Experts of a small language model: width 128, a variant of Muon for the experts.
Below are experts of layer 3 (counted from 0) of a mixture-of-experts language model. Rows are named router (the router's row for the expert), gate (a neuron's input weights, with its number), up (a neuron's input weights, with its number), down (a neuron's output weights, with its number) and show model dimensions 0-127. Each number is 200 + 40 x the weight over its row's rms, rounded and kept within 0 to 999.
Before each expert's rows: "raises" lists some tokens whose logits its average output raises strongly, later layers aside. This comes from a sample of Wikipedia text that the model never trained on.

# expert 2
raises: " years", " times", ".", " seasons", " days", " months"
router,170,267,231,201,279,110,187,232,241,166,233,227,194,196,190,217,260,173,202,208,174,183,212,248,96,150,168,198,178,167,195,268,157,200,171,194,148,261,225,163,106,156,146,246,232,277,168,185,171,212,166,252,220,258,265,177,213,221,177,241,199,215,220,203,250,135,165,237,110,247,233,194,224,241,130,161,226,258,179,185,173,250,192,190,195,194,206,193,133,162,217,159,106,263,110,198,246,210,164,213,159,220,233,141,207,181,197,168,186,254,174,191,253,247,229,156,184,198,186,197,256,188,196,175,245,225,208,184
gate10,179,168,173,231,201,261,203,267,224,192,185,181,205,135,206,191,228,182,239,171,228,149,186,269,250,245,208,301,211,202,227,217,201,196,204,201,209,132,282,193,184,158,145,249,146,212,184,243,223,167,172,162,105,195,209,195,193,230,227,245,204,250,187,114,211,175,135,165,203,220,137,268,243,190,201,118,242,177,246,219,177,252,141,193,157,224,194,142,95,206,270,252,167,259,148,235,218,243,214,280,194,192,224,138,143,213,242,215,211,158,187,206,245,154,257,190,201,184,192,210,201,191,219,150,202,291,173,184
up10,167,208,165,156,163,217,159,217,227,240,225,171,288,187,203,223,206,212,172,239,187,172,169,171,168,159,156,168,199,231,205,145,257,202,201,172,222,301,219,260,167,202,227,218,285,256,210,146,185,195,228,139,195,137,230,300,221,215,182,231,198,136,258,235,229,195,228,266,178,204,154,115,164,169,182,257,207,199,219,180,197,132,178,213,213,215,243,159,232,209,192,160,179,224,231,265,175,248,250,192,212,236,83,206,177,229,205,245,285,185,227,219,254,244,276,142,233,161,226,191,205,175,222,92,227,225,177,185
down10,137,262,176,215,255,177,186,187,232,205,173,153,191,197,191,166,184,212,253,265,171,206,278,259,188,239,253,241,135,136,193,212,109,183,150,221,251,126,234,298,263,233,136,230,136,151,204,223,224,261,115,189,205,256,197,194,208,195,226,211,192,199,176,185,114,197,191,223,216,175,164,227,282,142,271,207,200,163,139,217,254,262,252,101,168,173,171,204,208,197,190,256,233,160,129,194,201,241,197,248,255,213,248,174,209,232,200,187,217,163,193,184,192,225,197,243,226,250,188,151,228,201,201,166,202,223,159,209
gate11,165,234,183,141,86,232,274,223,228,135,148,202,124,246,212,244,238,181,149,312,135,185,169,192,153,179,254,199,245,182,224,272,167,264,222,177,208,238,189,177,218,204,195,214,221,235,168,209,224,199,171,249,207,207,191,204,238,239,206,209,269,185,81,200,172,160,247,213,207,252,226,134,252,177,179,265,156,135,225,164,130,154,212,212,134,198,244,214,232,253,196,228,143,193,249,216,173,209,219,217,171,234,253,214,188,183,167,218,165,153,163,211,198,249,235,135,227,205,249,225,186,161,165,167,241,194,144,200
up11,223,189,154,259,273,181,246,227,277,259,198,197,261,185,247,241,169,254,252,160,150,197,159,142,268,169,208,226,121,213,194,277,220,214,204,217,258,176,224,93,246,190,176,206,200,199,165,238,169,197,169,160,194,204,94,138,180,221,169,188,223,200,216,137,177,213,136,133,247,174,174,227,176,211,216,155,231,195,254,171,210,240,241,225,219,192,117,199,244,151,229,194,220,185,128,179,248,195,242,215,165,176,226,220,174,191,277,199,194,282,265,208,203,184,169,187,284,204,174,166,175,242,185,271,200,178,194,146
down11,222,151,249,272,203,167,214,190,140,183,255,198,227,182,187,174,235,188,206,291,172,169,178,187,274,119,168,209,169,228,127,156,235,147,233,198,212,258,221,183,231,147,222,145,201,163,143,174,182,223,218,206,195,108,196,232,213,152,228,172,157,182,116,180,262,135,243,139,123,197,193,143,241,203,176,221,187,205,139,187,170,267,197,195,188,189,173,193,151,120,204,178,257,168,242,235,209,268,187,168,120,235,129,179,171,251,210,156,189,241,261,221,244,137,197,144,219,174,208,202,160,182,158,141,209,195,236,241
gate12,187,185,179,213,210,168,223,199,297,141,219,165,251,175,199,180,250,163,230,201,143,246,254,213,215,209,147,172,198,167,197,214,205,222,194,218,169,155,264,226,173,215,239,188,198,221,203,247,163,278,232,260,209,158,163,219,245,255,255,188,248,286,220,173,181,249,279,256,154,249,178,208,154,205,159,186,275,240,169,239,200,181,161,230,237,124,253,164,263,163,287,167,149,192,160,253,141,142,237,210,169,160,197,114,235,142,207,143,200,115,196,218,216,254,223,258,227,247,224,237,212,148,181,194,223,234,207,208
up12,205,207,278,171,227,211,267,237,183,210,224,184,200,253,222,211,191,225,154,145,168,115,181,227,201,205,241,206,235,237,157,196,240,137,171,190,201,231,226,249,170,139,159,218,175,199,220,161,276,183,207,173,178,237,244,196,90,191,165,182,181,189,227,218,179,271,178,216,174,177,236,243,237,87,275,270,222,197,280,201,257,209,220,160,169,202,192,197,166,212,209,216,243,213,216,154,216,256,122,162,233,129,95,243,225,186,219,281,169,224,207,150,156,150,213,196,207,238,236,194,183,176,212,262,301,186,183,212
down12,195,157,172,194,225,180,217,207,212,290,247,229,274,234,168,253,159,232,229,194,261,158,233,194,237,251,256,166,217,230,227,259,184,172,218,192,203,159,197,219,166,166,197,188,187,215,211,151,101,172,185,228,181,242,182,255,208,162,152,238,138,257,207,220,156,234,116,239,116,205,274,226,243,183,268,185,179,263,203,229,223,250,291,142,186,191,126,205,184,137,163,230,127,198,176,84,181,216,214,213,206,141,160,212,228,143,196,213,188,151,262,250,131,175,187,237,162,202,202,191,239,225,205,217,218,215,223,162
gate13,219,194,325,235,222,168,219,168,206,252,185,139,131,143,215,174,205,124,212,234,194,190,207,260,212,190,181,189,201,129,253,234,209,223,269,198,163,191,214,158,189,163,190,243,189,231,237,117,209,211,221,233,172,197,273,142,200,181,185,144,260,234,127,164,255,119,241,174,198,176,187,206,247,136,179,176,191,195,268,106,181,219,175,167,179,192,161,190,222,146,262,180,183,260,165,191,219,241,266,291,142,213,180,233,239,183,231,225,261,205,173,172,173,225,198,146,185,225,139,223,139,198,156,178,222,270,198,219
up13,187,209,244,215,205,125,186,140,210,156,210,263,135,123,213,203,190,154,138,214,162,226,235,233,263,225,210,220,294,175,209,224,170,256,212,252,144,177,181,131,238,194,153,163,259,217,227,136,188,214,242,224,177,226,189,121,229,166,198,210,237,212,107,116,199,136,191,218,222,128,220,238,167,204,137,158,91,156,338,153,190,168,177,201,222,181,174,138,158,201,179,188,208,236,179,263,212,204,207,179,222,184,231,239,212,205,187,157,202,184,159,152,154,232,179,185,245,233,189,156,210,176,199,170,166,227,190,202
down13,142,150,104,186,301,236,200,195,223,160,144,165,165,218,233,213,112,252,227,189,205,216,166,141,171,188,183,230,192,230,214,223,216,241,165,270,198,231,224,131,103,197,208,246,217,153,187,222,169,198,239,148,240,213,209,142,170,242,211,182,187,195,220,225,164,140,216,182,258,247,177,210,280,214,225,209,130,242,189,215,164,145,168,232,286,188,262,232,233,171,210,190,185,156,207,189,233,178,225,123,194,178,248,216,237,187,215,237,257,117,257,254,171,236,144,154,218,234,204,140,218,166,248,145,176,213,151,250
gate14,234,188,172,215,148,204,104,211,135,247,238,185,211,185,110,162,229,230,172,258,262,221,189,229,159,180,218,205,149,182,205,229,215,233,181,179,181,239,191,123,179,241,142,282,168,279,204,172,200,264,282,156,220,215,199,231,235,171,208,120,225,237,196,207,260,178,155,188,244,228,167,166,165,210,206,196,213,228,244,164,94,165,226,200,163,180,187,189,244,230,202,188,211,154,127,255,230,236,176,269,228,180,149,194,224,158,167,219,177,201,181,159,225,181,261,156,196,187,274,214,185,120,105,276,227,163,218,210
up14,230,182,158,200,137,235,217,236,261,154,116,222,234,222,224,259,240,173,214,205,132,236,234,221,256,283,223,170,220,203,189,252,166,144,158,177,238,222,252,134,192,194,217,150,183,216,188,209,184,287,201,147,202,203,109,236,235,198,242,203,265,178,208,263,136,253,167,235,187,175,179,159,186,142,195,171,211,265,190,207,182,228,205,165,153,264,182,102,174,226,174,162,192,224,109,211,214,179,166,245,156,170,147,168,265,163,163,171,156,193,164,204,246,166,288,174,197,217,218,197,274,195,175,194,143,221,255,163
down14,167,251,196,209,226,121,197,190,211,126,214,158,188,243,302,166,157,146,161,113,175,138,206,128,254,151,194,195,237,194,222,171,238,191,155,224,192,111,181,249,209,179,155,200,151,185,196,202,151,183,219,192,147,174,238,173,133,215,152,199,268,192,247,273,206,224,171,201,133,232,206,242,206,220,276,204,169,237,151,216,228,178,236,203,183,166,211,246,246,105,233,193,226,175,147,242,146,172,217,120,185,271,223,216,216,253,213,260,171,197,231,213,228,276,133,242,216,166,165,234,219,155,243,155,191,184,210,180
gate15,196,227,195,198,180,112,239,258,161,233,198,185,190,203,198,208,211,144,218,209,191,212,181,223,238,170,215,181,178,145,240,218,214,266,144,268,220,168,192,210,231,253,169,163,298,181,248,244,114,272,226,225,171,230,261,168,242,154,230,150,221,279,209,125,227,217,192,245,254,166,180,186,159,169,159,238,232,267,208,229,204,257,188,186,151,165,158,261,170,172,215,182,164,259,176,255,223,168,162,303,260,207,283,207,288,178,251,211,223,207,180,206,252,261,184,163,235,192,201,234,215,159,161,139,204,219,143,191
up15,204,296,192,161,214,258,181,183,274,219,204,244,246,236,183,249,273,173,189,318,178,212,218,210,238,117,147,199,184,207,136,147,196,189,189,236,188,153,259,201,266,194,225,157,174,223,240,217,167,198,219,211,195,249,180,254,206,218,247,180,245,164,185,185,188,170,241,152,193,127,154,185,205,194,160,199,167,103,163,256,204,199,148,170,256,108,220,152,195,164,241,237,193,168,170,178,157,215,178,185,162,225,239,199,199,193,285,265,157,233,171,166,139,248,234,195,138,204,206,231,196,204,275,271,170,231,158,240
down15,145,202,232,200,187,120,238,217,173,222,148,180,89,185,207,157,162,184,194,180,257,213,190,273,230,166,156,166,182,143,202,217,208,270,201,228,257,190,184,186,199,182,165,180,258,209,178,236,139,173,157,165,121,141,173,183,262,187,261,221,158,282,127,190,238,188,217,196,240,149,199,233,219,172,243,177,220,198,208,123,181,176,165,157,184,194,179,215,265,143,264,234,244,318,262,160,256,169,199,215,169,201,212,155,142,159,241,225,221,227,191,142,210,197,148,246,230,197,243,163,246,164,193,164,153,242,205,258
gate16,222,187,208,260,204,207,190,280,187,251,209,227,167,110,281,134,229,185,166,161,226,126,217,210,191,152,217,158,179,181,274,157,142,208,186,230,142,183,184,147,192,164,193,256,258,217,166,280,282,146,173,148,171,254,175,236,176,200,197,236,156,247,207,171,168,197,174,134,184,173,192,232,170,181,127,191,264,228,190,251,247,185,153,221,161,193,222,168,175,207,227,263,151,215,187,197,180,216,209,187,168,286,222,127,154,229,144,270,178,179,282,260,196,182,225,194,267,151,142,240,179,189,225,216,168,212,253,207
up16,231,168,131,166,258,238,285,123,198,226,209,149,154,205,154,262,174,251,244,190,181,207,180,180,162,182,199,211,241,94,193,205,247,230,148,249,183,194,166,218,246,188,208,223,201,146,250,196,159,277,244,211,252,135,207,200,265,165,187,219,245,237,184,226,240,172,226,194,272,210,225,219,223,227,204,234,203,198,152,236,165,135,197,230,202,144,177,176,291,168,227,158,170,171,147,195,151,200,220,199,278,196,179,262,152,177,247,245,295,158,246,151,235,243,207,239,188,176,181,198,183,141,232,146,162,173,219,115
down16,182,168,151,179,211,250,178,204,194,224,213,240,122,208,134,212,244,137,184,258,227,114,215,175,135,115,166,207,209,200,165,149,259,204,206,149,181,232,169,213,284,245,175,245,260,171,212,217,196,192,261,204,229,244,164,238,157,180,206,208,191,226,142,182,221,165,195,226,236,210,195,196,204,211,232,244,208,272,218,199,234,233,257,190,225,260,207,232,229,215,182,153,234,200,168,323,244,176,229,261,248,132,229,209,237,167,169,209,137,222,192,167,263,261,175,161,136,174,142,238,258,148,191,174,147,98,216,186
gate17,111,183,225,215,223,187,236,169,314,196,190,182,231,196,235,188,198,287,167,237,201,198,238,198,186,201,181,240,191,272,193,194,157,195,205,244,175,167,198,214,195,199,178,170,226,156,181,193,243,200,181,225,233,212,280,216,170,262,178,257,177,252,265,226,120,294,205,227,129,199,253,141,148,193,215,194,138,242,199,164,206,251,211,145,178,227,213,340,193,218,261,195,185,197,185,249,236,184,217,180,119,209,217,139,181,133,237,105,175,197,193,214,212,263,160,257,236,189,134,211,245,209,200,234,226,234,183,184
up17,176,150,220,236,141,168,296,141,230,172,172,178,222,168,154,170,187,260,108,221,204,215,187,234,161,293,234,169,297,222,182,171,185,230,197,114,188,126,248,120,174,207,176,230,253,108,251,166,180,212,176,222,194,191,263,253,208,159,153,160,238,244,226,203,166,109,233,227,224,257,182,177,173,201,172,231,207,214,246,187,148,207,224,228,205,193,177,218,198,173,104,222,174,202,248,171,278,237,221,184,195,230,205,242,162,180,243,181,227,165,210,212,248,183,193,138,217,147,233,206,144,161,220,125,231,205,214,198
down17,209,174,211,157,288,221,211,209,241,167,232,181,171,267,166,177,206,205,186,147,202,186,183,145,213,133,226,289,112,157,170,168,222,141,200,191,138,171,122,182,212,192,168,187,176,202,241,263,146,208,219,238,234,195,164,215,186,243,191,229,175,228,238,195,175,325,178,169,184,240,165,194,261,149,195,157,212,243,155,197,213,179,103,237,246,236,150,191,183,274,204,245,255,238,128,153,176,119,186,294,222,256,207,189,233,159,222,164,194,224,201,174,202,208,123,179,229,187,203,219,213,260,199,182,166,149,209,143
gate18,182,132,179,272,222,213,236,213,231,232,172,172,160,210,137,177,150,130,201,205,173,179,142,219,221,197,189,145,159,148,227,186,208,211,189,155,161,217,229,252,168,189,148,218,200,175,240,190,219,240,186,261,265,236,159,232,186,232,225,203,176,224,195,95,158,130,192,162,268,250,182,140,142,189,206,176,211,214,229,157,222,223,225,188,194,191,174,201,106,289,215,134,211,161,229,196,170,188,169,239,118,160,198,153,181,226,272,209,173,195,225,263,176,182,199,236,256,258,263,299,240,133,188,271,192,218,123,215
up18,232,216,208,129,104,274,179,245,168,188,173,273,244,201,273,257,206,207,213,183,236,153,234,209,218,193,236,181,198,187,179,211,205,240,245,180,273,205,206,182,265,240,206,160,172,213,214,199,122,147,190,99,152,150,195,147,192,155,255,250,208,172,201,233,233,253,184,155,189,217,241,209,171,185,205,174,190,143,231,217,246,146,204,263,227,240,152,248,175,116,233,240,203,277,152,130,241,199,253,226,234,154,241,224,187,186,180,191,207,227,254,179,143,150,232,148,153,124,179,140,182,193,185,144,206,228,263,231
down18,251,179,241,204,167,176,133,196,193,261,240,232,209,183,122,226,184,216,179,197,222,143,106,177,192,171,180,190,183,139,194,241,223,189,237,187,211,170,188,120,173,271,227,187,140,193,242,180,185,265,184,229,175,203,213,267,225,173,279,186,165,218,196,178,181,262,183,124,179,211,194,286,142,131,184,173,240,226,183,121,190,168,256,186,153,227,254,150,245,221,175,239,186,183,176,171,134,274,271,194,242,220,168,154,181,163,139,179,172,174,198,181,120,241,253,160,207,227,186,226,215,150,230,286,163,216,155,263
gate19,168,275,199,223,160,152,195,244,271,245,201,264,183,226,132,165,103,185,146,120,173,182,178,237,212,177,206,172,190,244,188,149,211,218,104,226,189,287,127,213,204,202,236,170,199,194,180,253,212,209,219,202,169,261,155,215,227,213,153,244,200,205,84,261,268,259,175,221,198,163,190,244,270,230,191,222,227,244,221,168,201,172,177,267,193,229,191,249,171,187,191,186,166,199,202,232,233,155,229,248,170,237,199,178,122,229,175,268,121,168,173,230,220,230,178,153,165,283,197,203,148,242,190,214,240,149,193,191
up19,191,152,200,223,255,210,219,151,204,204,175,138,283,211,204,168,178,211,167,207,183,237,174,99,240,168,243,198,170,129,242,219,207,170,258,148,219,204,211,129,178,209,203,219,189,248,172,225,209,193,171,209,147,123,243,205,197,169,190,209,287,153,263,164,151,196,212,157,146,255,240,211,140,208,188,189,145,137,161,172,180,232,190,160,161,197,180,268,227,190,209,233,262,100,193,268,244,185,285,123,169,168,146,289,180,184,232,185,217,164,216,178,180,237,244,149,215,253,264,223,234,206,210,256,133,179,209,183
down19,209,180,175,189,197,200,217,172,218,236,260,166,192,211,206,172,145,193,216,155,200,179,179,121,233,193,180,193,290,247,246,161,296,319,164,156,173,228,206,171,198,161,249,212,239,162,109,139,158,159,204,225,194,242,224,234,190,125,243,239,160,254,156,188,232,175,146,226,204,219,245,127,200,242,217,167,187,241,187,203,185,139,172,161,184,251,224,160,200,192,212,186,203,221,220,192,240,141,153,255,181,203,227,151,131,226,173,202,195,259,226,241,253,166,167,261,153,303,153,196,222,198,97,243,216,227,185,236
gate20,208,207,226,236,183,195,181,143,179,169,195,168,203,225,244,214,213,267,197,198,194,188,265,160,258,243,196,133,184,163,152,197,248,247,243,156,161,145,226,166,280,119,205,189,193,170,217,162,221,217,106,275,216,189,185,176,220,272,150,174,210,202,130,161,188,339,233,197,122,229,155,135,203,204,203,187,173,207,153,234,249,181,205,149,178,234,185,163,203,219,200,174,214,196,151,184,93,244,159,151,187,214,221,138,220,233,180,197,149,166,228,170,195,259,199,258,140,134,265,146,210,213,221,236,208,172,165,170
up20,219,204,189,190,186,63,197,254,178,263,240,243,190,195,246,232,268,190,156,249,211,162,152,154,237,138,178,216,134,225,230,247,176,210,210,309,114,253,213,158,208,194,191,176,238,203,244,140,179,177,133,236,223,198,168,215,230,218,166,217,219,167,248,187,191,260,207,231,203,195,242,132,193,227,152,152,207,245,255,176,198,149,173,224,193,157,167,272,192,140,154,184,224,215,148,165,140,179,196,206,201,217,107,197,266,212,239,215,273,171,216,279,190,177,208,180,220,136,255,151,244,179,191,199,210,237,207,154
down20,199,220,174,185,152,216,234,260,203,194,151,213,129,191,211,193,177,222,307,145,218,207,201,235,148,141,257,182,183,195,157,192,287,215,308,217,119,206,211,189,224,266,120,211,257,218,179,228,172,154,151,244,212,257,154,192,247,225,213,289,217,215,226,224,198,192,170,170,220,165,159,164,165,252,206,109,208,244,194,227,191,199,165,286,268,201,176,264,281,195,195,179,255,257,229,163,247,202,217,242,190,162,133,203,136,183,251,168,185,143,258,230,194,229,261,206,206,233,201,191,209,194,183,202,238,239,217,224
gate21,205,207,207,225,228,141,253,214,212,214,234,193,232,201,140,236,275,209,301,197,175,160,212,204,213,172,229,210,179,240,200,227,181,190,243,261,196,262,207,213,182,215,161,271,172,183,183,262,246,177,240,200,233,212,190,136,205,195,181,233,188,183,92,219,212,234,229,146,144,128,252,187,262,183,212,213,232,257,140,186,275,214,198,210,174,174,219,146,157,223,179,177,200,197,233,272,242,261,111,244,174,251,194,227,217,246,232,260,186,221,174,186,256,277,157,313,155,248,207,232,181,243,177,175,242,273,215,137
up21,261,246,233,209,144,292,205,189,209,184,164,174,188,235,175,162,195,220,147,242,188,248,194,149,206,177,196,211,177,227,251,142,251,154,246,223,195,243,243,172,206,175,265,182,206,231,253,149,169,209,169,252,189,193,139,227,180,188,183,191,189,228,206,173,213,188,227,214,231,266,208,219,219,143,167,211,194,169,273,200,100,176,140,168,203,206,204,185,214,212,128,117,233,157,194,208,145,188,268,181,140,206,186,164,242,87,125,151,192,122,237,186,164,111,168,158,221,212,125,152,253,156,187,185,195,145,272,188
down21,202,184,171,208,219,185,202,150,191,301,176,161,181,154,193,161,236,136,250,202,175,209,180,254,202,151,164,236,128,194,215,192,246,185,226,277,247,206,193,228,240,276,125,192,239,215,138,211,96,206,121,241,190,148,164,196,210,197,162,144,172,216,184,178,242,231,272,186,176,167,193,265,208,233,240,168,122,140,207,158,191,212,207,192,171,213,214,166,188,228,106,179,170,189,182,283,245,236,173,235,186,159,213,158,169,178,175,119,215,265,152,256,184,195,161,135,192,259,160,204,143,129,166,154,214,226,208,216
gate22,148,247,204,266,213,279,210,169,258,170,243,247,250,267,231,186,195,221,253,178,214,206,256,189,219,242,187,214,246,181,191,179,143,149,251,193,186,199,174,209,156,176,199,233,188,189,129,230,137,150,182,217,119,115,107,235,178,297,213,189,208,252,220,221,240,156,168,166,169,213,203,176,236,279,137,166,195,187,197,154,94,218,222,89,206,229,202,150,162,191,215,212,205,256,212,234,262,164,207,242,164,173,199,91,178,207,276,210,200,178,232,167,181,172,182,174,208,205,181,208,222,199,228,209,198,149,215,156
up22,220,188,253,187,286,187,205,190,205,193,185,151,242,186,186,237,215,213,307,248,154,289,162,217,239,228,174,214,174,206,278,199,187,273,237,170,206,171,315,195,234,154,189,160,241,204,168,193,107,184,249,229,202,217,224,258,159,180,235,232,217,201,111,197,223,245,238,181,243,220,188,221,215,209,143,197,213,209,134,220,208,189,230,175,158,146,206,194,214,258,150,282,240,186,205,194,207,188,189,276,177,164,185,207,167,223,265,188,184,204,236,253,242,171,222,191,287,235,201,227,266,197,188,237,181,75,201,251
down22,240,184,151,197,198,215,200,146,155,90,176,158,243,213,196,184,177,208,173,255,178,186,291,260,258,238,217,302,178,161,242,235,214,271,188,232,189,168,270,200,248,202,161,131,267,203,128,213,222,121,235,178,180,213,196,87,197,235,161,174,230,185,149,188,219,152,179,209,159,173,232,120,207,170,207,140,146,169,266,248,211,193,116,180,211,182,204,156,198,231,233,184,246,216,183,227,127,224,234,153,216,177,158,209,229,204,201,286,208,228,213,242,159,176,222,210,176,269,162,175,216,215,196,228,232,192,238,221
gate23,188,229,208,158,235,150,145,198,196,204,258,233,200,218,223,123,228,211,262,174,236,270,161,182,160,173,168,259,164,207,217,223,116,109,240,210,163,273,199,163,178,251,261,178,230,221,190,223,170,166,146,178,246,264,218,271,149,181,203,172,276,279,274,194,123,225,134,190,214,229,219,199,176,225,97,131,195,208,170,125,236,210,154,234,220,137,181,190,147,217,114,213,205,139,161,220,194,175,192,209,250,159,194,173,229,163,215,195,259,245,217,171,173,189,212,225,238,206,182,199,236,184,147,250,190,190,155,207
up23,263,183,194,181,215,223,213,206,194,143,170,126,273,141,167,213,177,143,243,193,297,244,190,242,193,195,247,130,172,238,211,205,174,177,203,220,193,185,204,260,151,192,208,194,217,185,266,166,223,81,159,240,244,211,233,169,211,199,166,204,166,243,162,223,229,160,212,155,214,193,192,234,197,232,206,270,168,171,233,193,169,186,285,138,194,259,194,185,231,259,246,198,116,254,208,266,216,197,274,245,207,197,214,188,145,135,142,257,311,190,199,178,262,214,174,188,154,204,211,172,192,200,153,171,172,128,263,174
down23,208,159,212,152,142,266,193,231,192,144,186,176,275,221,243,247,215,225,214,180,78,206,179,183,204,128,187,288,217,187,135,205,176,284,202,277,177,221,209,164,182,200,198,227,152,105,235,170,192,186,281,209,110,297,254,141,229,176,217,239,164,150,136,179,192,237,239,245,217,186,189,200,188,212,231,173,211,109,184,231,165,299,223,249,195,242,238,167,225,197,226,229,162,178,210,202,204,199,164,200,155,164,218,173,175,221,147,217,217,164,233,206,216,222,187,150,201,152,193,184,216,198,162,137,206,190,222,274
gate24,216,144,190,215,208,203,161,237,236,186,151,254,182,189,173,203,169,267,282,203,265,192,189,221,246,194,221,241,166,178,199,182,283,169,223,187,211,253,229,231,138,247,211,266,176,232,187,179,194,211,118,233,172,179,208,196,280,197,145,184,170,194,155,269,207,163,172,158,207,327,187,172,174,237,173,116,166,176,213,180,201,206,221,235,224,183,220,188,154,141,223,170,172,174,243,160,216,240,205,219,259,232,213,177,248,128,157,210,162,250,234,158,227,245,290,189,208,196,165,124,187,145,221,174,284,93,192,233
up24,203,259,168,221,252,282,168,165,261,296,181,173,240,203,197,185,248,246,211,251,191,147,179,212,238,233,204,188,143,187,123,150,154,231,178,113,194,204,231,246,156,275,149,215,209,195,219,147,286,224,134,172,138,196,196,265,201,187,143,134,278,158,249,165,207,192,137,185,202,277,217,175,221,151,219,183,265,236,188,153,244,195,179,197,131,175,210,157,165,165,208,241,194,236,202,192,222,194,248,161,240,168,217,149,222,223,161,188,181,240,208,234,197,174,168,195,202,250,288,154,191,240,223,223,244,141,202,256
down24,169,172,285,165,212,267,211,184,185,166,219,233,208,214,216,229,234,248,187,214,228,206,203,251,215,239,191,207,99,219,209,247,170,237,245,261,219,148,172,176,138,178,293,162,283,237,207,163,232,140,166,220,246,225,159,234,166,152,186,202,226,198,268,197,227,164,299,257,197,163,169,222,209,159,245,117,182,216,237,224,219,132,205,171,159,211,158,199,261,199,209,167,186,190,157,149,261,236,276,242,277,174,232,141,167,216,191,281,187,149,231,180,227,194,217,208,182,223,231,252,200,240,202,227,264,185,268,254
gate25,227,191,171,141,184,264,196,227,223,166,178,283,320,272,165,149,205,239,199,209,160,238,220,241,217,269,251,276,210,181,207,166,159,155,207,188,172,140,192,239,154,240,144,204,251,243,196,299,194,208,200,180,168,206,234,173,140,163,186,247,212,164,166,159,174,232,246,225,172,225,148,145,218,172,253,150,247,185,158,230,217,249,174,230,176,235,177,230,185,216,240,201,158,192,252,221,186,207,201,161,217,238,211,166,176,143,177,91,228,198,258,222,158,250,156,193,220,180,178,148,298,196,140,206,226,254,187,260
up25,211,168,181,220,130,155,106,212,200,140,163,254,247,234,165,145,225,196,236,97,205,196,199,237,248,148,170,153,153,199,223,165,197,323,200,208,198,106,213,158,246,202,168,210,183,207,221,146,163,273,221,188,175,158,265,177,238,138,264,135,169,169,187,210,178,220,216,189,245,236,215,207,155,239,214,199,198,182,201,157,153,227,175,118,227,165,194,141,237,145,173,151,204,224,239,185,198,239,172,235,187,171,194,234,307,203,155,239,218,155,227,224,255,214,126,205,209,166,258,252,152,203,205,200,199,167,156,186
down25,207,189,214,175,143,271,148,187,181,205,193,250,279,230,211,175,255,251,171,207,103,203,210,226,245,209,187,157,185,171,224,215,212,232,228,188,223,211,220,225,211,135,178,135,160,208,151,239,260,218,255,140,132,225,183,141,284,192,241,128,190,172,114,149,159,229,173,250,204,242,156,260,105,189,231,243,210,188,231,255,180,200,138,155,152,173,152,146,157,241,213,223,107,205,235,181,267,204,232,165,156,202,184,177,245,162,201,184,195,179,191,206,199,179,210,246,256,287,178,191,255,167,141,229,183,186,235,208
gate26,205,243,167,193,220,195,170,176,257,187,171,153,152,228,242,220,177,181,191,236,156,225,292,146,161,236,167,109,198,195,204,280,186,163,197,201,232,192,263,248,184,175,218,224,219,292,182,174,183,221,215,286,243,179,189,218,152,225,187,172,192,225,226,165,257,224,155,89,135,192,101,139,222,195,147,155,207,258,195,147,225,244,197,200,251,165,180,186,167,108,168,224,163,238,137,219,146,134,210,227,216,210,198,177,204,262,216,235,181,224,155,237,214,127,227,238,209,102,167,193,227,227,233,200,189,203,153,188
up26,171,199,197,221,243,153,183,207,146,234,83,150,225,272,158,199,214,270,192,170,200,203,303,206,216,166,204,240,153,236,214,175,257,199,189,238,209,168,203,220,229,213,151,178,243,210,204,201,191,207,187,267,167,172,169,262,151,163,234,136,208,215,188,147,176,208,191,176,198,217,279,193,179,253,227,250,213,282,293,286,160,126,275,228,250,213,196,260,168,203,250,199,235,283,197,152,161,204,178,177,152,222,176,168,181,181,152,174,175,271,162,222,173,208,165,220,203,237,201,266,118,181,177,148,251,210,195,186
down26,226,207,241,134,163,179,161,170,201,157,205,204,221,184,253,202,189,148,278,121,239,172,206,318,234,130,193,240,143,169,125,245,140,262,208,206,66,245,238,149,227,176,162,209,211,190,154,188,202,147,219,186,134,270,173,177,204,219,186,136,261,205,152,218,189,187,200,232,196,244,156,231,180,199,211,202,236,185,229,227,133,220,207,200,178,220,227,161,201,250,240,238,164,132,217,212,199,178,261,219,241,136,147,182,207,170,194,172,142,229,240,178,199,204,254,195,272,214,213,194,157,193,180,285,242,149,155,205
gate27,261,120,245,222,204,183,182,196,170,127,232,150,172,141,200,270,195,210,232,126,237,228,268,245,200,291,201,251,221,235,183,235,254,204,153,198,161,178,224,183,202,201,208,215,199,259,200,219,172,188,161,223,176,267,192,160,180,189,191,191,214,220,139,164,202,151,190,226,214,232,248,265,211,173,256,177,236,237,250,162,196,220,150,214,163,131,182,231,138,223,257,238,153,198,138,175,263,144,161,270,193,278,191,204,133,229,190,233,221,135,136,194,215,129,126,175,178,174,168,239,237,195,181,217,188,304,257,216
up27,150,203,200,229,265,128,181,243,208,223,160,197,162,154,302,289,203,207,91,223,175,276,212,218,149,148,202,172,186,212,180,219,62,134,206,143,197,216,268,153,196,151,226,189,171,192,195,177,237,172,217,189,222,168,204,168,204,160,270,175,232,196,242,171,211,207,238,234,277,213,173,213,232,203,137,194,211,225,238,228,136,192,229,229,259,225,164,216,239,244,156,196,255,223,208,165,282,193,168,154,222,267,181,197,161,240,211,173,286,250,221,245,166,215,265,215,182,210,208,187,236,195,243,169,169,233,227,183
down27,202,193,187,242,249,240,192,190,203,141,173,182,139,195,154,222,129,198,337,194,226,177,182,186,179,193,193,176,203,184,233,277,166,249,168,222,143,178,215,175,185,143,194,255,157,117,201,156,228,151,177,205,235,178,191,192,177,172,254,202,208,240,198,222,292,293,194,149,197,189,199,185,176,172,223,203,213,228,201,223,245,150,214,191,179,236,222,168,162,186,272,247,212,228,137,138,260,244,271,205,185,251,174,142,146,135,278,165,153,227,257,247,191,183,234,231,252,210,110,223,191,217,169,274,247,195,243,218